config = dict(
    router_score='sigmoid',
    routed_scale=1.0,
    balance_loss=0.0002,
    qk_norm=False,
    parallel_block=False,
    lr=0.00523,
    doc_mask=True,
)
Below are experts of layer 2 (counted from 0) of a mixture-of-experts language model. Rows are named router (the router's row for the expert), down (a neuron's output weights, with its number) and show model dimensions 0-159. Each number is 500 + 40 x the weight over its row's rms, rounded and kept within 0 to 999. Numbers have three digits each.
Before each expert's rows: a language model's description of what the expert responds to. This comes from a sample of Wikipedia text that the model never trained on.

# expert 51
It responds to: Subject pronouns he, she, I, they opening sentences in biographies, plus some word-initial fragments such as he(aring), Hou(nsfield).
router:510558589518492474502413535494541397388443479625531473522501471504488479505488438393476442526447506512492543538487541495503511519468493469500518475528401490534486457494526538532537487567469514470448574446502456506488483567444504508462481540503538458515609487469548512485529478537498512460472445517455433484461558593441473505547501482497520502503582514531463503459501493497577509483510469505504518435458497458493456519520502557496535473449487551504488539466463504569522502498491523
down0:439460490503506503501525476520480501472556488490489459471494520473455534456552490552563499546538526531603449540489485460498505535533465479449505450521446531501481531507510449502521512573479596494527468544493514529515526471467456517525513441495453514513562500516534516567444556530557552572540504505537529471506546498440559577452485513478540527524436441511474543498530477475469559514557517489541530418524531430483481469471505553422529428487639538523522550486576471423521512501424548
down1:558513454500447494597525468532506499519429427514551496451536416588483484492451506488508469532476559544500490524454524504401469500525477457526549532505579479569516486525473472541503439560467461450540534470473507630527464544573555561580515510496520454448514501529489475539519558496577514508530533497429520453519482459548508454450462524472479436516558505540526542544568531500579455501491559491462488513484541487531515503445512508534478524483490445509531532467466486499483494569452474
down2:484447529491521445482540494496505514400487525503484504561509531483476486475530493438502523538478461455518525511565574501490596452428469533515532546552504508503478466509515441417465500436418518468483500497524466512491427509509464507471480480485460537500475497461443478466474461488473465438515470477487490412565575555505511585540508486468558504526506427515544556543449556570509530491539461418493510472530521481480555505532492557569543523545528434506558527514533616519429506525509582
down3:536456454570519490484453555537538542526477514516473438509480475509519466522489476541537525473487516506502556560515561580582464516550448593498469567472460511434504521489479466519451509528451448518557413450516530490514547553554585518511445538510421491497533512501529544467513587524504532457499442526431540522536496516509555526506468483495522535509487607451539478533481484498591558505510403450543523475552504514508508530440476492505512513519483556526449422503600509478453530511499526
down4:532552467487520429523468495509544473497473541575503522571466546532500577460552416385520515453493450565435483494541478461542530543510502478448593543524509475521506474449481560414531481551498494506497509495482477464455478553420522536501607571518456526495461460488530500456455538537446510436452536546521449468540493530464448525568520487515509452464505546523494461510484486446513486408481438445521489495505510566532586444487499533479530496542547516523553528492464514479526536489541509
down5:484545543399513484418488516528465469492516504471470486552540514566440537496502490530526517514514423464543498450470432513461521459497510407506486556513482528520481479538505577572550498518492464461554512488527477509474454467522501449515534545491493530601468531497467559501518525565479569461530470546481410503521500498510480468528510471455498544535485437539454520534427505473489445420608476456509562445515580498517516559502517477558578500539533482495501505425474518500578523500436573
down6:524401487545522462528461495562519485533468459502417532509536525493447513478500498457514590421541532465504427507438555497506458431500427506537550470475409484511529391498466559541483534520550454470482509490511475469459527508506545568456447466487492508492521423495522451459446539512495533474464474502451478461456484539441500508505497513504527497581491502476489548550496581475483542502509527512523504413504562439501459493533567512389494549537499606506519521448511491497475515455527448
down7:490458526511536506484525474484529550474494556468500559503486535485458513444490525543540502546501502410532466531592490530528467523455497524550474488470558486471459527568508457540561492488434472484510443554471504456452432470491504488422514527475487533424507440464483544577527533507521492522515542553455526554547500450460524522461478442557480526475545495485554564540546459499483431535495582444468580490481588447475553473513505408495490490544471469434550453500464515454509413440463439
down8:515503477528524574564461550486432437544415491517537444495532496553443440508555535604510576486494494518534528467532497466470497523497523543420559474488524468473454509489492540483502484521483450553552522509479478503540466466429520474500552471497587507520462493532562487529550470490554503555472521517501587477512511478545495480522480478543423437474521515505467472546554457570501468557506556540432563470520586485504501513502541438519469487484593488541468496540516484460413476440539581
down9:500525531467464523517455548454459474482462463572482508485501486492460502462528453522494569566567565503508506463444489473493452509544450466517552452544480530540546464547534550515553458480548506498539507579542451522517425513496528494546466459506498535473518446551534461502421478497511514443488511452468463595507473515523487491497489476516476457486509494462580516472505485457597503542590495573494492410434516518514534613465549555527463539493518540537426411550455469536432534528484477
down10:554553550488481561537559533519485537523547514603502508515553457496486495507485516507543466476537479523578425545476513515490551476540511429482406474466470545461581527594477558532565464576497518577414507567569481566460571545517519530518440457488524508535489474544547521552432524484509528510488456572533440477532531473505479518465433516490501513465491500550481529489559520440485479517514529541516456545465493488472454491548533526519555466452487493535491478577520552437539481444511498
down11:523569479505467483505530487586548500545467518541537471537529501523503546497507571472411503484491529469436445485452454570505529521522507505504429481522449532559394558445590496499450524488484447554509477489523465525451498495551482530516498409525445558488492473513485458552496545499491536473411537545471505509560563520532526524467536465481479458447461527470511550510593510497571522527522450439530531555562496503453582490525488437499472540519511551532503511550510533464495526510594577
down12:485485534513497506514537464455421479506556383439497519552471465565444503483489478499547510566487529561462487457468484468505445419554484524493416516508559531470479523528447467498474520527484507454548466459436484619523477603556507470546519408494523561515528564508539460475469499512495465515533516480488513493474490471508445503492469475447556492508489500518509519537452508563548484513500477532481477443532473590536455555543558500476479479430528561473461437453483479517458556568424471
down13:488456460479539567453529459446528467551438544502449495504469548478495489428497508484528493461636500545568505476508506478472442458551522572508539462523514486516520581599471532486536571499473528604533488402496485491538458483540513455507517469463495508474444492520510517499514473531450513460441534483514500490498514485506459521481450531492458495448537523530444567453470459481496487533465591540471500518499517463515431488495470491438427492480498520470560469453585407509498407479472558
down14:522407482538546470468456504532532500511592574460540478430465547563559532495464457555529536471442468513482563495569469504491512475480589495512460497512483401489506472523521581529544446464544467393545424567528519495552550452493536434458499505458533544485466458490488460461551541471432481575561470523523540468473491512525511500476494521550486516535451514570530514477490566521488479494460515517466519487524464538465456487469500447551530490472572544495537480481505485446451547451449463
down15:529499505497459429447497576508488411477526437414514545478457535493600435483545481475477472494554535491493508508512447494522517414531454518492511511442513559514527525575447403455496515516485577560444513470488564456449518485554537459520542460484541499440553553536499456485449525432456477537485521464543471477547505507461431461510536511573508491446483479484470497510410488495555587481528550512491476526565506498522542551532451544458534539524459531483492451488494539562479544518488545
down16:483625504522497549571521442398433525472464474480460457470457525497447484418522465448468478523462482446517471466529515599488490535508444449486536509485469484512518429446467547514455530529507542542504497560511473489425485467455506489540496486517546517480438469503481550439463555432570493504485456521464435515521506524435537453505516406517516464517506481478477550482513503492490422492463472528436555527462490505497474567500543555484508587485444539451562529478538514495507535511400512
down17:533433437572560449513463473509493484498536497498487530548397508549525471503511582485492466495599433529558553484455452460506545493489490492458524533533512418503522516577484479433505475501501491414476475532503510456475401463603499531551534487499536489495496480504488426514459406494528523500529495540458503516542531452537525400449553507508399546513471483469466505462504483479468493445492465466488496559538500505573484538453457457505529554512529494466599501542477509481505523529451486
down18:475487524552502564376502429485536580474516534446472500497539497505542471544425518519525527524483477541516566552513496455517493580480539488484509540556534451389464533496533551568556485480472485437508507486509479433518523508534520513481509533528425514535509499513473538499542458516476515620564498520486477516481463556468549504437512557408498482527472505512488502588477527550551499423546579485508531457496545514515495482466427525507497501475529468409531476469530473542572533462508541
down19:499496555437562504407525510507521439485449409471500465492500574441522472473462531557500448466498448438505516541502528519519500486516482519453454528486533567512487509474548516497539439460515473490480439516519532518536465486493502502495419476470495473472493493543479558523490489429497497509575492549369478575439480471480491419456490445540478485509476552485513432536472441477430493496521497484501555564526556539504497472467457480564465434424537488609442507508491468502574521551464442
down20:505505511533460538463484513505565530453534525478498566504524442551461529501552488526436574398512496584421486460493515535590512435463522476466477582552588502461495469473467525472498527577529523497436544504537510475523487496537447479493504578478481506487519434542494524464515609468540486553578516557508449484529476495520507459511546475541504513509457529481443478484429540535505533530479493517479559576577542428508517502523501541525513545486463570437466467500469449494494432463552537
down21:468526433548432531522526539565447455490422483455569485531512476535448505586424514566454419528478565519535452487486505437507529522499540565487493528506469485497542469462474541436466490517526459543478559446484531541489534541521450496573437430516568541494488524493523489586538525562620535488427493498496517470447462498445436523483450569501477535482540512399478461540542524481551532465545491553467491510493507509490505535510536500463540547560506438537543485505482504522479530507501501
down22:499527508532538476513443485512459513543458488550469541458473534498484456448411456476528431521450487455521505511492496518451498570554489490528481451512449503475558482478538460527513483544537545534481397540486440520573500515471476516527522561573522474534539517485542462525458450482549488460480545579570534515477491504465509522497470537528526441453461527555443550486415504504558568572542484465469543437437460519497544491560596503501520416497499434541453440497541524557479445545468447
down23:512518513454512468482470463502504477509481452524609489527554548440538508559417512447529448474474507523475565524478436458406444563509495557482529405466477477545468510467456495481444542505423515545544494469411499483570496519461523500468524531493467511480469508481411492542409449448524535533499511528551522515486446521530523517482501477531524586510511440475560436461534467459522470496454582554497479515461442592461465428503471534558479495509475515487483434490508470496528475472448468
down24:565494548526538489528500546522526498499528526511559527530460550523461489518503530416484497578474515455501420468377498480520458466517501465497499510471512483548550510508508500492542512482480508586550471514521536588459536561542537472489503496522554459527466506494470609528520495492562509435511593512529482536552480572556488462546422581498532525445476448515595517575568556463569496512507496531466480504508476467478476498489558476430483486434487501514445525526495539465469509552550576
down25:500483471510535468447580542437518468484536572490434485523476514543469514457510561513575561500507535509406476432511495456517520507526477524484482438448429490428483438509531517486461520454465457529502541450472545566565499511524500456452543526547495525519485466510479464552480472570503483505507503523559523524556489490524519471429497507525462489487457517419503509466496493582539515464429411524465527535439581533498530468490403416489397433499424486539476462505512534451531471468497480
down26:506536577508494500515460545589431526485490540488495526498495465479491507561478485527480439625558461540459496511475476415476484490533466451410511532542511488531502478577545504529500495556480469552561569493469511504468473486520506528446541540523537477477501514513512504514497481513572489482449512471500550475485472485480474513444434544568535525467511466565501514530581466485566439504500427504438484534526460424516480497499507579354522530515495553583472480510476560571479446498475477
down27:404455489513468546526520516491539524484513516512505470506503619537518460526513440502536506491485534492474492508469484546544532471559463532529505544473580401447452545485476518481505517493485451488521490528493436431528499449475515490557525500527506564553481468471489499560531578480473475525481474513471508540473480559561578450558455481527448478498419504530456450594509509610434461469532502484495497527545555487558507436510423445555489475544530469401470419500514518478505484521436500

# expert 55
It responds to: Opening syllables of words and names, such as Be, Se, Me, Fa, We, mini, be in befriended, often after a quote or hyphen.
router:522552526554494423494444496444556457482511488527527499518505458532509473525505448514517425485469467460499483535522466544476563471492535438535472547494410472438556487491510504539539496572413548483426530413536509506546502494461461554501520530438481457510544506484542527504555512525478505490492491473480398470442559518518503529619537509458487528497539473532468542416499492553558570474503480436523510437452499422530568508507493558548497494478463511476582541462509564530551539476505552
down0:567529485555495553460452484507523429540530498543533481599483534486471516504522537526446507497524562570460470504535566530516519534503502556533499479508481534519549527504409445483542576514513435548433529523508484530480484507435534476524468528472534509514512502490503449449552463469412442472582487562477476484571541485528474486530478511545473481517406485452454469473442549568495499475471459472484511502534548488596424504527460477436527453507512538430462547514529548505516439436505408
down1:454428453570521441513486490454412452435525489474513465466466475494478559494543502494502483508457442543493472492465494519524520479469545541474529551467477551507524515466444494473453516543461472491542485436532549543444515485511484469482525475567535496515457609522488508530487450449484466400542511518500499503488482634504526403535470546505480551410586518512506515428523459492467531513452550557545451515494447509521508513502413477485535540424513519430462537519535451525500508525565540
down2:497538490478529558593459537468483481508566492483449472529515444499472524421511532498509559521439553540484510552505426556482491530515590514500435448478564515538499457517451522485515494490409505514507511447537505500527545479507529513507540555478453492481555531443577521526505546470514495523464496522487455501495453447475504410488557547497550449487569501560460459386467455431416516505555421463501522498483567462453502571511509468492566511464447470507526535500568504456452550538523523
down3:602499499470546462583519519509526524474489505448484488506536406479514477507549522492449536479507538496458510578414523497469510517579500610564469504515499503575496536409489492525521498448524556492507450530516509515499479557553506536479483419446543511479408490484461484537513491505545544442566527429485490416460595488558502496481486511532513540458497473484532529517549500529508503445463472495530392536492459502424516513495534461546465512523508422562464461491516480444506468484532440
down4:506530470488524499414554456420559465535499543453465455523482514444475472499488516599470562478523525477471508482574485468530513483540533474494471544505465591508493499439552534517481447473485534499507583511534550580526460482546513461443501471573504484470471492494591417527536423539453513491489501510471501484547532423499482511424533520473471535595469541549533445454489567429473549507484534524472544493453536564524549544470529541472478525538560474560438548538485500549507468486483483
down5:448526510448508470487554443499493534478536538524549518450462474480436513420519485470506535499509495482427472524478491469498538525461481495537528433577547518623535515535445447427519539509494521499500510488479498561488488503542465426563499503512482505496437510533473580555532505491537453481398478493550582535463419504512489439599459488434478501428482412515513450534569435465499550458491497483467521486469492505574440513542482521506467480532570483428508552540461466458494478495480515
down6:468513500508488507495434541475503511455510556483440446507484566567458549513543507487441456463433484568492478451531481553518494550495544553437496506499547451528481499502469486502544556496530571513584579503527559426504542451510512488512475464524543472429533500538568477453479485476478515434511412496480510482509525441523464496461571520421456521481552484527477516493500501439420527487525477514581494496469504459484477540509553489534527473467438406501562591478573557498540461554477418
down7:449526603483468498440535503390493543442546467472521514529524478524537483462433497543561428505498519478512537428482504476479586457489510469489498513524533565446528503494506529509496511467461424477484524487475533455525442487487543464508439554460527531426502521483459503546522400488419521540473454436510492536505493492526525560571558520486510516526506501503493512468503492427554417455564508437479487449547501399505481474505462493570500457447495527452535467420549537498554527540499441
down8:466561475514533541393512485449570552447533501422428494582480488527512527536477532485481519459478451439485523482537516478461516501529576545553592411465533484509503470458486554535580483468503408491489474508466493481475460510523550394399514513522562512520471535492488512479566431472458491549544541461503494559522458480492462514451557484494548481533565476492610487467491547471514448487487472509490532519439540544461519495527490524498497521492497492475548510435467509490548432498473549
down9:581475488501538470452522472469539487422512500545460560506504563469488502468461525423507550524406501517544535497547521535462521514387501535523476465530592496519496480470504517430474459407473536397538511494520477475481536564479497477458540512496461457528444557456459508446514499558455416472539497558538496472481503484513516461457557495499530562522469465564452503554479507487498511529469528430504526476502494533453502444598553452479553475510454537488503465463502445492579454433473541
down10:549512481444461547548438509514491528509490472544488389469449524533532437497490529534486513524531449438477530463428512602512471467520521473508528451562462544511475502455510446523491459533523590488506508432472477620522501428480493529603543502472494495467496539575481478507445464441484488513491520516400517535496542514527564537504496494494505485497479543445464582429542526523462536511521492518526487555527468522430506559513515487554484490502564435561548567569514438524505505477477514
down11:494516471374440423484525617471483492489482520581455475514521521486477487467513460443540469494539414462502471548558484468459511454439539494537528502428455589453469501541508519422450516475533538395437593445509440437497492502472437470463503505509489431509561462529464517463499507507471474413442457481519499498491534508501454441506504474495472512490513486490508447501523464509514451551518529508506541514491528571412566448511467514505542481485494440527477501445486531526529508464513459
down12:494546474398530461546456551455544466517445514528524517445511458491520513500490497429527520424537503545536505484579579472526456467517483490505509500530500527472516526518522496477566501465489469494478531456475570561495434467456524503507460439490578544462500573559552524454511496553539521472575500523485462439500504537518494508529492433535540484546450395401473501534505541440518461505501543556453551472451450564535486494517545554513441466551466521555446486460493539452467507525438587
down13:481553462478480543562554526505478508427488451518561520454551512454498447482399505495566448555502542477535556471437502543437460499452472481573446482492479489496469536480441490491430519520540497512556434459491504504498526498497540593563450547503477495503459489462539429511548530542561469592493459467473524486559494532553421471481521474464500530552443565498464530508567541507513500597524468527483423462459523442441530483512476457452513538489496507537525530498485466483434470462473429
down14:502462485455517558521499505488457494518485397478603570413513529574543448497485529540445428485481515544532544567525446509540524491567549524460437492493539543497508424569519483481483543524526598511520487470532484588461489438459549428536519453488522495431537484438511497498471491463531496499516514458488531499516456414533512471585485525528470432535494462458527521457482489513515517421468568562503477512464447485487540534549483527493518529516455538511497514418506550528491548524548554
down15:481537463486444446531607508486424493482476434489512509446498575494526484506475523560477496516518489573543488452431498500506507526502445473520541476482521527414501556508520496480500461513509519522484467484536535503520539537506459593538455446519519524556494553459604477499486460463533379475517541529498459489463499499518512600407497461559444498520553543547493502450515495387511492475468575525483500465458509536495445494488504469494480424425450475475473469498510525430521485529456421
down16:485478514550473524571515572485435458550524454539479507474529464501447483471504549536499451543532572507465381413470463478535520464527472472447564466489444497540539491531405499488520421477459488544536491535484504560521458468558477509584507440518590489516482557550579413504513496470557453482494527440547523582495521446472531527504517486487488517461523416450522537443518528443517533541518498515458484459471521519470511534453582508481491546482507476538525486492444510487470470500532578
down17:517451450497531477446463505475459495460458549479482487547470551534475526545477452414515514479536484513451490443458494499530537449442547480556554531520465484487461554526539545551433551429451467482435561429583520559461474544490462465445483490574469570526523515496440541517510477526526484468600481525451510451488479463500524533441480449489504536500468485568542462530434488495546533417449465494507473514507567514501489543545421469533591554468484542594533536510484504485482477456516501
down18:526544537455488481515469489482371477502499498551568506466492499491535479473535423491468491498510526556480582499508465491527423486511550501565517512471488503516527468437563492519416466494564520488483476506552462528507560486475585459510427575478547459533476469437435488416478558503488506480501542518514525537502562521452464476562467447451576480524539549508484505540509553451483475552548531499512566517487522505527467478467463495480507437543472472492523599498496481547418528549425403
down19:517552479532480441482430436512524520440469538486461531532575540512506516529497447503468437516486458515534531537503460539513494463468494452528466546496586459511563464544542559502509447522549562500546525508507461458491525481499500617474558542460519533461521492548502475426487471418459408521532507555506460465543512528489499486466526516484507605523481487466557455536537573471463473474447464485520578521558504540540506511557418583560481503499530503483541572480469479559521539471489572
down20:434479471462419459501503494456493564474448506455408525464530419472433415480537507507513572530518491520540437507497560501522496512526455438499545498527554486527553455482523487473468548553463530484488478492526550503470550533438480529545569518484510439499536491475579585541575519494495493545516460456518453456500555468478533550545488556569543496556524518523428476550499513558547517462422534535530494424511516450545500507529440517486458483440535523469524494446505505482500542491478615
down21:437507405471471466518507551510466469460467455533541577547530458506511452541556479451488535517493536438561482520479429534469550475447461405581514535483531484445467479501522534474489505557478506504532508453529445531521523462493541530581478449505475487556522415498504482523517486492514477447443537491507456492507451547445534515558559482406564427475443447535475476458563448457458474496467547458470570465483471450570522541462550545496505487472550424482494521462450514518466457466530518
down22:455538512539499474520424526422532465520500578457479498508490468511563456483562446473457557459491567518441549521564540530572494532516458554520551496537506399461556471459532452459476445469488564549478416445520535467505509525461485499526507482518454477620502437503507421453483507529471492527479504542499562504524489499484538528467520478507489485538467540491474519456407477490521499528543499544425471509475532523485551484405550474507558519501481487456409581432488498455542507512530521
down23:434485577518554496481493487507583517537452520515420496454457461470496464562517523528498440489516436546460508509484589511522571481582546523523568495512508485473520438463530556516538490488517498448507548523490500410531509420480493558477498496466513488503483503501505473530558514499475458521484475537468494510462518484512635540516522480473484507544559488500431501527521560519459440505546553475513516567560489475537471480429517534463577481481456396542541446456520461420561535433505448
down24:565515537537466430409511533456486517497467466459453498526592507536472547551454490521428482511499582553549531542451530505521512521541549560451546480508488460503439485470480548514519496453551489408596474516500504523471542556452523557438512516523485583473502495459555518490557533480463538503553506561546507514482558516461503485488570487502489438521533527453472521490422504530556490465541476476529546486618447494428533470466448516489534577530527473517542529520500479523534536528489428
down25:501490549486516560544504540449476477514513457484539516417482432504475460501506517474475424510492505490503504523440568460405478584478413467585538507465548561518482512520415486579454512506507472507508536536499506433528456469445530450623528454455544478424488514516570505497509493541570528517502515492511539542485495469469502465491521496491456531535563409451504483497426488520511460513495528498518487457481428509484526464574529533535516545405538436464469472459569477488443522516476457
down26:433457476470491530431451441517491488470555540493497461535477527507461546499482518487478523489402496546491558574591571438538430478501537541499536462510485462500506568481508533485577479493555460495546479409496489450502529511509462511421473531482516534513501495472464475474598509487521533528496421500501489562433555469478443452439489474534473519560485489526572512459495360543505491467480569503477533514529599480487486507490500470540518467522470446472483537504569447543477509539464456
down27:496468530558517478488618490501561535503500535512536533463506479514440461466468572524510447483488434446537527508452428496537499416498454448530534532497478436514494490526532510433513515492540469498496476552548468521479521549501480502523460469471551477504450497417453487441548497510583498500488519534457516482498478543491510549512414476480426559529533537519574535565467602504516468450499523506529541496527478481420546449506563550550450510479489476460558467537530351523504515477485457

# expert 48
It responds to: Capitalized first pieces of proper names and words after line breaks or spaces, such as Sw in Swedish, Mon, St, Bl, plus Thai bytes.
router:502550467498512466473476413466523496507498456528475500480421517531512443516551487465503483446484454492526528497494530537536477490457504428523471486540458467468523456469528482536542476531477560476426502489547509506487509553440492516483494564455449411493567480483542505490530550523515558551480436536407418509433589570440470525533519465460549584521462550508419562457472432528488510439553466476569558467487536526503486508548476557494539436468479467406474561472543499500535513473507528
down0:430444519555514507532477439491488449507592472588542524486506483500441524537541450457531537483438452551458530479422459563451498494462550500501518504522476448563499560514496528529553496489450565484564503482562531518488507494463573559462551488554484438565576509429482503477503526551509546449454496508550522545486489457486461514564527493494479492482570501552492516473430490503562533487516435511521478437474484474504450462547594486509457474481486599501588540553485542479465498547513477
down1:534486545492501513548508558410488474506573483530507487488546436486499507531503525497498496525447459562526447515429553529462459462599471488502510560524432536520542489506411528475538471449499476508490479597437462524535455560442493516528588529518505439581482538405490544474591485469570551475474488523466490537439465530519492484520498500485532548499538479547523458505525543446503507484536532541561547512541534541488475461516498560484491566471509444492511594483498570450498451522464434
down2:453469510490462525459476506537518500489489493517470522494554494529522552464528511531363516526432425450500469562559521485488477551562476544475503462520486527451496527475495570516442559447506498504482453527506457454490535480395518524520523520497567553556507583490459550514601520485544472517511509466523521511396464475504511591524470509505437494558512515532535505555504516468542497453479547445461552468533470468488568492507493573646500516498546471542517511503474485466479488562532469
down3:402516510508497498481567552495472538511404532427468515492525496499556436483448483496517482464411476495527456488562499461526494497520485503497523497496505550447485562515506553496515518505536474521488458504473520514480493499585551515465472489581513601436500504575501524564637463492539544513429494492465538640490472520484492546481511452465475547535485473461530485476556467422481451470458503507507464487471550564504481488448518605545522501447503476447508456535535492484487539529483458
down4:604468429496532483551504498521478542421501504536424427513504476608585542486440530515537560518508483460530570535522511497474485477457480438579469496484513494531531461472514494572562486471519462475510505446521441432515494502486496448482606502582469403553532462482479497437463506505500483512486498585458539527571465425504483533510493498512500516490532537500459489473507512477468466553540550559477543562532449525573525464520520439488508452536514450475547529473533539509518468518495436
down5:449520512479508486489513479462519494478513500439498501482512506561567484524486541429464488453555432513543446532583438496488564520521529526503501527554510513448446534465443518499446508448445457432544519503466520436541525490580539438502526538493489546517504547555470539465476538489502449488484463465516497407512497510495556464492489592499454456517538507469531516571504515498505569524575520541565515527479431520482522539466495614558575513533444495543486395541531557564463469509432468
down6:543508511482465487567491495573537488526498528537471459494557501503438472501539602511515521531527505595535518462441505539519465493538503438510502524505425516429523562498542603497493524426493504491464512456485548469551502513450458517559456455519538529477567458441477494494507482467462516543448406444495423498474444556513496526511549586524544597564521527481471514505555527548517485506468412446544490516539429499519523499488566503481533508533504541524513464494500489484549588588505488
down7:458486533458495549474467527472455496433494483490542488523501465594485511486534443510407492465458470504515523487480511501560491564453518497451539583491506615488446470543487576499476430528478545536475494556526515509478530573533544524459554553545479615564499447545407509482553444499591486450528523471542480522558537443534531520521448517443443490458510521544514555499479469456502503410431479526499443476479441495522508551507531517476498476489506528519508513429482505488542541473449481
down8:553540468517439460430526543534457528530489512488505516480495497505524473561437533461524507584467461457516466511557511499557507590536597529534484483529484574510393509451520512455540546522555530498546499497524477494512439468476503512476505431441534545457547469524553519510450558514570518462488480464502557509477489482463450559442475555456509495457558450511528491537451572537546479495501427532542516518500502505422489493521544583460481455523499446505565464575553470536564575539507465
down9:486568411539489567547463537557470480542523520468504405461527504480421479500474520531542472523442488509475525488537481518406558517541447496513514515525526440486428494492475461518430545565444560567470409517476442488482546530559522513490463507499551500520498490525530509530476528473608449483471560451519529519438506458503535456517480514475503442519524546514529490526483448501459543584479476528494552461395455489503484520572555516454558490500454484534578474515577559512507510471496492
down10:557470523533543520477482455522493556486471504517517508473501465510503479516462477482503468490505508485536451499469482557489455489488536457461437456465593534459558467446429427529503451605477507508512481513520507643478626549519483505509564542506494464477463473529558477574405513530502454505450520508545445520508543512404533586510449522526462484444510528534445445477489470518507520512440549529571475500487513452477510524582452510441534481530498524514503529501478447512476545497423533
down11:445538498466535447469537500535460470442482505433523508476493530512494498502589414429483490507479521537473488483500486487475605434529531515486496442519508482499512516448563423537510594479525485521479516445465474466517527514483587570501529500429464479559457498526438414502511523609492463486537558513451408491480519573465481444513499558458492485571476532507493490453459505531485587444494546510515416474474558467440483505559558538518543488510483470531533487466485464500520474453547460
down12:504471560466478497504449531538525479521464461535456560479533559439554455490510525516454498452519508533539511540478531426508494445463468577457502508474562517431473458463520487473444530569506480481544569516526464507576554500507447518598482551508528554557442569502428444450473510532386460575553529507548441512590468550460459496491535503539439551497515479484492506537495466499573572535527515554499497478485537411463474537520475443505484532469439516546496482462470501523494492462522496
down13:483452513457515467453470483408545458520419518482471510493502524536462516489479552477535552514502470456523443516553565434514536478504513482430405459490478472515558518463460540470476529450481519565452505501478554513488551536439499527415477531495455534491525451560495532477440465504454530432423509530547495495528506493474478439405534569434556598542408549479523466505445516495469500424484507422507543468480537523532533557553462537491503468511472491504505462535420528489498541541462492
down14:566548521521486475483420532516455512542554496501558511496474439494549561531432435484538412519561525420488510533493522505479477460479545504451500499545492523468469527553462547570526520532438465498529473491517525580452542527440542450577445553476511587518556582550534497495538486478549534548495512519543467496505444512444567569517449514517510477518472466470505510534537502492534481497584467511561467470442400447509457451508478557478498466501518466493500543450435510481589487536478469
down15:551519497548576467438470462459565480475516538482464482549520500477515505441503472477504489473501531596465456485525421460469544523472537474541460515515498443405505584505543399577455521446468454489522559474418566503573494537502461450448513533541468498517557500501465517555488463519509518476546505621549527447541471459440543483453490507480464528535491504539521495531482508523492443538452423466529512499549484422536478448512519472523446490513480566515453479483505545427522504496444519
down16:587475496485434454524500504532530492522532497474487540493494444571478555539507427523490510552489458550479458458431533464504520513538492493507554486533522610499510438526494605472526509578504494444547459448531433516511515525445508450541480475493332537487506506495503535513475526469562449494502481513525566511395463506541520502484452500460537467507485490493457472508539454554459533498502548505618483490543514519512462529476553478502539534498531418440511444474451520508510495491449461
down17:519461453510452481472503613428488488565553421512496526557478487520445450528536541531446502495497484485392452521580442540541513519491597488480469557423502497490530480539476545526434471503494434495505499444507461450461484478508469457479558571545502521604486498513423472542487495455478513525520538538460506515569529409523516494531476518527491530544491434442501520569547508463534469565569451558544481462497499479477538555526467526498505558566497558509557500520476477509498479492491522
down18:484513578550469497488479475495578481550525494556528540544501514531474415472495554363526505478539478551437566435517502538513493508604518537559493462510504450480465448495466467545495473519484451501535542502493510447473513489469466538467512477480525479581524492502488418500448506520501509550444546441498489503449525486524486476544414496521508498495477510513427533442527405540525477430513433482522481436548526510429463451489484565521453478484486495481528415535471472598478511550567494
down19:461482516485505568524508599501599526451474557540503486501474410501488489405502504499527457414510464451490505466532503514433515510463535472531533472440558540479562498483449518510497472506564446522430533497524563547517562480464481485534500540538529470477439481478499482494539506512529503477439498462547529559516429485483434509499535458510443538543513581376479507464531496441476486531477473528481539457452506507494454476565532471533507511458526539579540480597453535477434505508562554
down20:455463544492457502378485572506511527427433508497521509545494435543492479557505467517466470517410455541451467493496430547488557504528492534492483562415580506520525479453501548494520460505509495480471454447473526503541521493464474484523512552468489504593513529576486541543567539530516483528507462527464470464570555527468457550501583500512506486536518512469483456508554423550488489544551395494509454568545463519483504494467476473497529477510449424452505526482499541520556572466476576
down21:479515578501496540573505513447502517564496518505563533476481488525400485469476491478467573520527610491379487494476502565517455533496500505503494448488399439478385580522475522490557499500530471504467572552509430480522464517539413538556499525447471469537517429562440538590477527493474479527507488471529518489491479534457478500490497405492502523464529527470552480504465503536468530532522550528486466494472429524510451543513520543530534502455469481498508534586485505536471553476502485
down22:506497489499519503481483543512459455520522436458530415416487518512585478502449564462492505511493471544504495476464478474519465513449478513517479535459462456499415449463475496478598492441443561482510606520467496456533515499564520542560465576508480477542533496471438485517520475481499397594479478489518505502495369533476522434511549476549463457520502482458497491487519526597492520456533560560511441440552447531499534499506559484443522523488524540454510524477493467458536479547548456
down23:471462563574471488531441532555527466476490516522531472546519420526455524519446506499442512528473465500482553509463534440468452533571489498500391462501542464565533470537539460480525534484537469568479500441480480532475555522523525580501473473540459542539564511428505482515523591483538401467498495530504494540518554528522526540557466515532489483506471579492578563493532420517528543451502424467484468519546545489504560560539471496459508509459543466465433519506514397472475546498531478
down24:514405498485435452443537501475577485427553569475524572568519469519521517497406474512484404452479498510501535451508547410467605505486502556538443484487505537443432496518518550489512539450467509468489508413465515462495510493476418506454548515595501545483485499477464526524481483552424557482546520508556464441466499481526448484468545500517501450517504526488468444472435503506477569552439531429512461507523462511505484498483531409501457536529493548487495447446507507492529496521480505
down25:569544534504496490511468534461523455536486468467516477463553490441448541468475455520540518540434495507443593566517508534442453522495476541481519428478424475363445463492488518529459506550481439442629474512522440545464474566449457485451486554506472518547561496509499516512453528549479475531513508484467465506510455470529480523524536565464549500486493478526536508541453487474526517485571437439546552492552459494473468440566564495478509450409458478492456472497477497506529559495501509
down26:570540465467463469390457516518443538470486481535461484434496534456490551570462488425506519481443545518526528471457499470522512424525515439522456487541440527534469490536513529470555488437505501510373519485547473498472511512465448501455468500550464502540505451496528528452530527468435529514507506500424463513494570495520436510487503504519525497551442478492473588434488550595513469453586514489503531475461501491451568514460396530496440536454465571526536470466473477553505475465491528
down27:497500514481487497505529422582397495476514549495473459485518506523480473485542525465451551436528515460434520398488543455480516461465514522510463583545561458557580484432477458483460556511526571520615454488483550551504497500485503514529465529526510553469468560556516477518499531449529442602510463496514539445459463512495507453500460495468543459524477483527557473542558502486548497464529491474514420553454481442506447498501462495515490538522555437456565473511463480470467427561485530